Experts of a small language model: 80 squared ReLU neurons an expert.
Below are experts of layer 4 (counted from 0) of a mixture-of-experts language model. Rows are named router (the router's row for the expert), up (a neuron's input weights, with its number), down (a neuron's output weights, with its number) and show model dimensions 160-239. Each number is 50 + 10 x the weight over its row's rms, rounded and kept within 0 to 99.
Before each expert's rows: "gets" lists some tokens that make up at least twice as much of what it gets as of all text; "comes before" lists some tokens at least twice as common just after its tokens as in all text. This comes from a sample of Wikipedia text that the model never trained on. Tokens count by the router's weight.

# expert 52
gets: "el", " out", " up", " off", "it", " on"
comes before: " the", " to", " in", " with", " by", " from"
router:47 57 36 42 41 50 63 50 61 55 46 55 57 44 53 46 57 69 38 46 55 44 64 46 68 66 62 46 43 61 66 56 38 54 53 64 56 36 44 46 58 67 55 60 47 62 62 61 55 78 55 50 42 58 31 55 42 55 46 37 48 55 38 58 52 40 48 46 57 54 53 52 60 65 58 38 53 48 53 52
up0:43 44 35 62 49 52 49 32 58 40 60 50 51 60 40 44 56 54 44 51 32 42 64 49 35 58 46 34 44 61 40 43 55 60 49 47 64 30 50 51 38 63 63 73 42 53 39 51 67 48 41 44 56 64 57 53 37 46 56 51 56 55 48 39 57 43 41 54 47 47 50 43 49 46 54 53 48 61 46 37
down0:31 52 54 63 48 46 55 41 49 32 34 48 37 46 40 51 48 51 69 44 51 73 55 64 44 63 66 70 56 72 37 52 54 58 46 63 51 61 69 53 63 59 57 49 46 56 48 63 49 47 55 61 48 35 58 44 48 54 52 55 62 46 48 62 61 55 54 55 48 66 49 44 53 50 59 49 51 52 37 57
up1:54 65 26 60 48 56 58 61 57 52 56 51 42 49 36 31 57 55 55 62 32 48 46 54 52 52 57 36 29 70 69 39 42 73 56 42 55 46 55 65 43 32 49 44 41 63 47 50 34 48 44 54 46 65 60 48 31 78 59 50 49 61 35 61 38 70 50 41 50 55 64 37 31 60 57 61 39 41 66 43
down1:52 36 47 37 45 50 58 58 47 55 40 82 39 61 59 58 47 56 59 58 52 51 48 56 42 40 42 42 65 40 60 36 54 55 54 65 42 60 52 39 63 63 46 69 65 61 42 55 59 55 62 45 59 53 62 61 54 38 46 51 67 67 47 32 59 49 62 49 54 53 57 66 63 41 49 59 46 37 54 43
up2:60 59 54 31 64 64 63 60 36 61 52 37 44 52 68 34 50 44 58 52 60 52 47 40 53 49 52 28 34 50 31 66 49 37 41 32 54 33 35 55 26 64 33 47 54 55 54 53 51 44 32 48 60 53 48 60 54 30 33 62 48 38 54 46 37 42 37 60 50 45 50 42 50 42 47 48 58 52 36 59
down2:49 40 69 62 40 47 48 58 62 46 50 59 50 54 53 48 42 50 26 42 46 60 52 49 63 26 64 50 54 48 49 36 57 65 42 42 39 39 53 56 38 48 54 42 61 47 77 61 49 38 32 56 57 45 52 47 67 41 43 50 44 55 49 52 53 38 58 42 34 51 42 61 54 48 49 62 68 44 59 68
up3:40 62 44 46 54 47 46 56 55 55 37 64 63 50 59 45 45 54 61 32 61 56 42 51 64 55 63 46 37 48 53 44 58 50 43 68 48 28 44 67 59 54 61 48 72 52 44 55 37 57 62 52 50 50 48 66 44 39 49 48 58 40 44 53 46 32 50 60 50 65 65 50 73 74 52 53 61 44 44 44
down3:36 62 59 40 50 37 50 64 50 60 43 36 56 52 45 60 39 58 50 39 48 57 53 50 40 45 40 43 31 55 34 48 57 59 62 52 51 61 57 53 43 49 66 44 55 53 37 50 77 49 54 55 28 39 40 62 31 53 66 51 55 29 46 52 63 50 58 63 44 48 73 48 54 49 47 63 50 56 62 51
up4:35 70 36 42 38 37 39 58 65 40 44 59 47 51 52 63 37 39 35 55 64 21 47 51 26 58 44 65 40 43 53 57 43 55 57 40 57 56 51 63 59 62 53 47 59 64 45 45 49 49 50 68 52 42 55 44 51 64 46 35 56 50 43 56 57 58 41 52 33 37 49 65 51 55 51 45 48 50 47 48
down4:53 59 44 57 50 49 50 36 40 50 67 41 53 60 40 48 52 56 44 43 38 52 29 46 27 30 54 59 46 50 51 42 65 35 45 65 59 50 67 51 69 40 61 52 52 53 62 54 50 76 54 57 34 57 43 61 33 64 57 40 56 38 48 61 38 57 54 56 46 49 53 46 44 45 45 50 44 54 49 52
up5:50 70 65 45 54 49 66 38 46 57 57 70 68 63 51 64 61 73 50 50 63 49 62 48 45 51 42 41 49 53 36 47 58 44 54 45 51 52 49 42 39 61 41 43 44 28 60 50 65 59 55 55 47 48 61 53 58 50 31 54 58 52 46 54 60 65 51 40 32 49 63 54 54 56 48 35 55 58 66 42
down5:57 58 40 43 49 48 45 58 33 54 45 43 37 53 44 60 39 44 41 63 55 66 58 60 46 32 37 57 48 50 39 58 56 49 43 51 44 59 40 52 58 46 46 62 60 44 36 54 58 45 46 29 48 35 40 49 58 50 47 41 52 40 66 64 53 41 58 32 37 53 49 62 63 56 49 40 49 67 45 63
up6:15 63 38 50 50 24 57 66 52 50 39 53 46 55 61 62 43 34 59 46 46 50 39 40 52 58 57 63 59 44 46 68 40 52 58 36 40 55 45 42 57 60 67 46 49 47 71 42 43 54 50 36 59 64 17 52 35 44 55 36 47 46 39 46 51 43 42 49 66 56 61 50 51 56 25 53 51 44 59 41
down6:56 71 69 36 60 79 73 43 43 43 39 62 59 51 42 41 63 58 70 45 69 51 63 40 39 39 39 43 41 57 67 57 53 60 43 49 50 46 52 51 52 49 47 59 45 43 42 59 59 60 60 50 45 53 59 45 57 77 36 57 58 37 48 45 59 34 48 54 49 41 49 57 61 47 55 54 50 58 54 36
up7:26 52 53 47 41 38 60 57 36 62 47 44 60 56 29 61 55 60 47 59 43 42 51 35 76 40 58 35 46 51 36 43 50 33 59 48 63 46 61 53 45 62 42 54 55 36 44 37 66 51 47 41 43 69 54 53 54 65 46 53 57 44 38 65 49 43 51 34 47 67 63 50 65 60 60 46 52 58 62 46
down7:29 51 50 23 71 49 54 56 63 52 54 52 61 61 47 35 50 43 43 50 66 47 47 40 47 56 44 67 57 38 44 55 46 46 43 52 58 45 44 60 41 66 62 50 55 54 54 33 40 51 48 29 45 45 52 53 43 42 64 39 48 50 55 41 47 45 47 52 53 63 46 47 36 36 53 41 42 58 75 46
up8:49 60 55 51 34 45 46 41 65 59 26 38 70 59 50 48 64 43 42 56 69 55 51 54 54 52 44 47 56 40 59 53 31 54 50 80 26 53 40 38 50 72 36 42 47 51 45 60 66 58 54 61 51 61 37 54 60 54 54 67 56 46 54 47 63 57 63 43 46 62 34 60 53 61 51 49 61 46 50 58
down8:38 38 65 61 38 64 43 57 57 66 50 62 43 30 59 64 49 55 49 32 57 47 68 47 51 65 27 47 74 38 62 49 54 35 36 56 29 47 57 35 62 42 42 31 54 59 28 62 54 29 51 46 32 67 44 60 46 52 59 60 40 47 42 26 59 55 51 49 41 37 25 52 59 28 32 58 51 46 24 53
up9:36 48 41 46 41 44 52 37 44 75 37 41 36 31 43 50 37 59 60 56 45 63 48 51 66 58 55 53 46 46 54 69 51 44 64 47 36 43 43 60 59 40 49 50 55 62 61 49 63 51 55 49 52 54 48 51 38 52 45 62 55 33 42 39 46 46 60 46 39 53 43 39 46 43 63 40 48 33 63 46
down9:45 52 52 54 46 50 56 43 59 50 55 76 36 56 50 46 60 53 68 42 30 60 47 52 47 65 40 63 46 59 43 62 53 62 45 40 50 52 57 46 39 51 37 42 17 70 52 52 65 48 55 33 64 61 51 68 49 53 45 65 38 59 46 49 43 51 55 63 45 57 20 68 59 55 62 37 42 35 73 39
up10:53 50 51 31 59 48 50 46 52 53 47 46 28 41 55 42 59 66 43 45 47 65 39 67 61 53 71 64 66 55 48 63 48 47 49 43 34 59 53 34 52 55 42 53 51 68 60 49 37 71 39 54 47 48 49 55 59 45 52 65 43 58 48 32 31 43 50 43 44 54 56 33 54 53 42 41 62 67 26 40
down10:47 35 43 25 34 30 49 54 35 33 45 60 46 50 48 43 49 46 53 58 43 35 38 45 44 60 53 50 46 54 50 59 46 46 45 60 43 53 62 45 42 42 53 44 41 42 52 44 52 27 44 48 57 52 53 31 73 26 36 50 47 51 35 69 78 53 49 44 48 54 39 51 43 52 47 43 62 46 57 42
up11:64 63 33 58 49 44 58 65 51 60 40 46 55 43 60 58 47 48 31 53 52 41 29 57 71 55 65 43 69 45 62 53 70 68 34 43 42 47 45 50 56 49 42 39 56 39 66 58 45 53 69 50 44 53 46 37 46 45 45 63 76 51 58 40 55 44 60 51 44 49 52 46 64 53 48 46 53 43 43 49
down11:67 45 51 62 44 59 34 50 27 56 50 32 51 56 44 60 58 64 66 49 70 42 39 51 59 27 54 35 42 56 56 39 46 54 50 37 42 67 61 50 51 46 51 45 52 40 63 57 49 60 49 48 40 56 63 38 52 65 48 51 53 60 63 47 52 56 52 68 56 49 60 47 41 48 51 57 66 48 49 59
up12:54 37 48 50 39 63 65 55 51 43 35 49 55 28 40 26 50 50 37 53 53 49 44 51 48 57 42 44 58 46 62 41 53 42 36 55 61 55 86 57 30 51 33 44 49 54 47 52 34 68 43 37 46 54 36 52 50 66 47 59 51 34 41 53 52 37 39 40 38 36 48 66 66 32 54 47 35 74 62 43
down12:46 22 60 64 40 59 68 47 58 58 39 49 62 44 43 54 52 50 41 36 38 56 61 49 55 49 53 49 61 59 65 42 40 45 33 61 48 45 52 37 44 47 66 40 46 41 38 52 68 24 40 67 57 55 45 48 64 43 49 60 55 41 68 62 48 45 51 40 49 77 51 46 31 60 36 43 55 26 46 43
up13:49 60 38 52 72 70 36 68 68 51 60 42 30 63 51 45 41 55 53 65 24 64 56 56 61 59 51 72 35 51 47 53 30 43 47 52 36 41 39 57 45 53 74 32 46 44 58 69 56 41 51 43 39 50 34 49 41 55 45 44 39 59 32 46 33 51 51 53 55 48 57 56 58 50 31 36 27 46 43 41
down13:54 39 52 46 78 51 47 61 58 50 30 54 62 55 64 45 58 53 62 53 50 60 35 58 56 70 57 31 32 58 56 49 60 49 37 52 63 42 51 28 51 43 37 43 39 43 58 63 40 53 46 40 41 52 70 35 48 56 49 58 51 53 45 23 49 57 48 53 55 42 33 38 53 60 60 52 67 57 52 50
up14:59 57 50 40 51 57 64 73 41 32 59 72 31 38 44 53 40 53 39 64 46 65 59 86 49 45 52 57 61 50 45 41 51 47 46 43 42 45 66 67 55 37 46 65 52 50 59 44 56 48 51 45 42 48 39 54 52 53 52 30 59 59 53 40 42 55 50 74 53 64 30 26 54 41 67 50 61 47 48 58
down14:52 29 34 31 61 40 50 43 40 50 65 43 41 60 61 56 38 59 61 38 41 43 52 57 61 58 49 60 47 59 56 45 54 74 56 68 60 50 58 28 44 42 46 44 48 71 55 40 42 41 48 64 52 54 49 27 64 45 51 43 42 46 49 50 56 73 52 59 55 51 38 66 68 54 56 53 45 39 66 49
up15:29 46 55 59 41 58 68 32 50 54 51 61 51 61 44 64 59 61 55 43 47 46 51 26 45 57 53 46 43 66 53 52 39 44 39 54 54 39 39 36 53 48 57 40 51 54 55 37 49 51 50 50 44 51 43 49 45 45 42 40 45 52 58 52 64 58 40 34 44 47 55 59 49 55 63 56 30 42 62 50
down15:51 57 47 52 44 66 45 42 50 50 45 31 59 50 40 51 66 41 51 66 51 72 46 45 51 41 55 54 49 40 51 68 48 51 60 28 36 60 36 55 54 59 50 26 44 42 36 62 53 74 41 47 58 56 58 38 43 44 42 41 63 64 55 59 62 46 39 40 39 41 40 58 56 39 67 63 47 45 59 56
up16:35 57 35 64 54 63 47 48 52 52 62 47 61 66 37 64 38 50 48 68 65 57 57 45 67 62 29 52 57 31 49 67 64 49 49 46 57 48 48 63 49 76 64 28 54 49 55 39 52 50 25 45 61 66 47 37 40 38 56 42 47 58 52 59 52 51 49 50 67 65 41 40 35 59 57 45 43 58 51 61
down16:54 55 50 42 42 48 61 51 47 37 32 45 39 60 46 51 68 53 41 43 43 34 40 38 32 50 43 68 67 39 33 58 63 57 53 28 62 50 63 34 57 41 50 56 59 37 43 47 62 54 55 65 45 50 34 45 49 42 51 47 54 51 25 59 45 77 39 59 52 54 36 53 44 48 54 71 63 38 43 43
up17:53 53 57 44 50 55 72 62 64 77 38 59 46 57 65 35 66 44 51 48 56 56 56 58 44 55 57 51 54 51 50 48 44 49 56 59 50 30 52 55 43 67 46 45 52 59 36 52 49 39 44 53 53 64 35 61 58 66 45 57 44 49 40 49 39 38 62 69 53 44 61 48 27 53 34 55 44 59 56 49
down17:48 55 60 55 61 38 42 41 58 31 26 54 51 37 56 48 44 68 59 42 53 64 57 67 49 60 56 44 63 62 51 27 68 51 38 41 50 33 56 44 52 68 42 46 63 45 48 48 47 39 78 49 52 54 55 45 51 57 41 62 54 35 54 48 56 46 55 35 38 49 47 80 65 51 40 54 35 64 36 57
up18:41 68 43 40 49 56 49 37 55 28 60 39 40 50 46 42 56 61 44 41 52 49 50 58 65 56 63 30 37 44 61 43 65 73 56 68 71 39 47 56 52 50 47 57 51 62 62 68 41 44 49 71 33 39 35 42 50 56 41 51 61 70 48 48 51 60 38 28 54 61 57 61 61 59 46 53 54 52 45 46
down18:47 48 54 37 59 35 44 27 58 61 52 45 59 58 55 41 48 57 56 46 40 61 48 36 39 51 57 58 52 43 54 50 60 52 51 45 43 54 47 57 59 44 51 44 45 51 39 69 48 58 44 42 51 52 37 63 52 57 34 36 43 56 45 60 48 47 56 56 38 48 57 27 41 39 59 28 42 42 58 63
up19:46 71 55 40 61 54 54 45 47 40 49 53 58 54 50 43 50 56 44 51 59 52 55 64 41 61 47 48 54 61 41 56 47 51 50 71 59 62 58 55 50 71 41 80 52 54 56 52 41 41 53 77 47 57 57 27 51 49 55 46 48 53 52 48 53 55 52 58 54 45 48 52 59 45 51 43 57 35 68 49
down19:18 42 61 30 59 57 54 44 42 48 45 51 50 49 59 45 48 28 68 58 50 51 43 27 37 44 46 48 41 43 60 48 44 53 56 34 65 46 35 65 56 41 46 47 51 54 33 53 62 50 47 51 62 53 56 61 65 39 43 56 45 43 49 36 62 50 51 63 38 68 43 61 48 44 41 61 62 55 46 40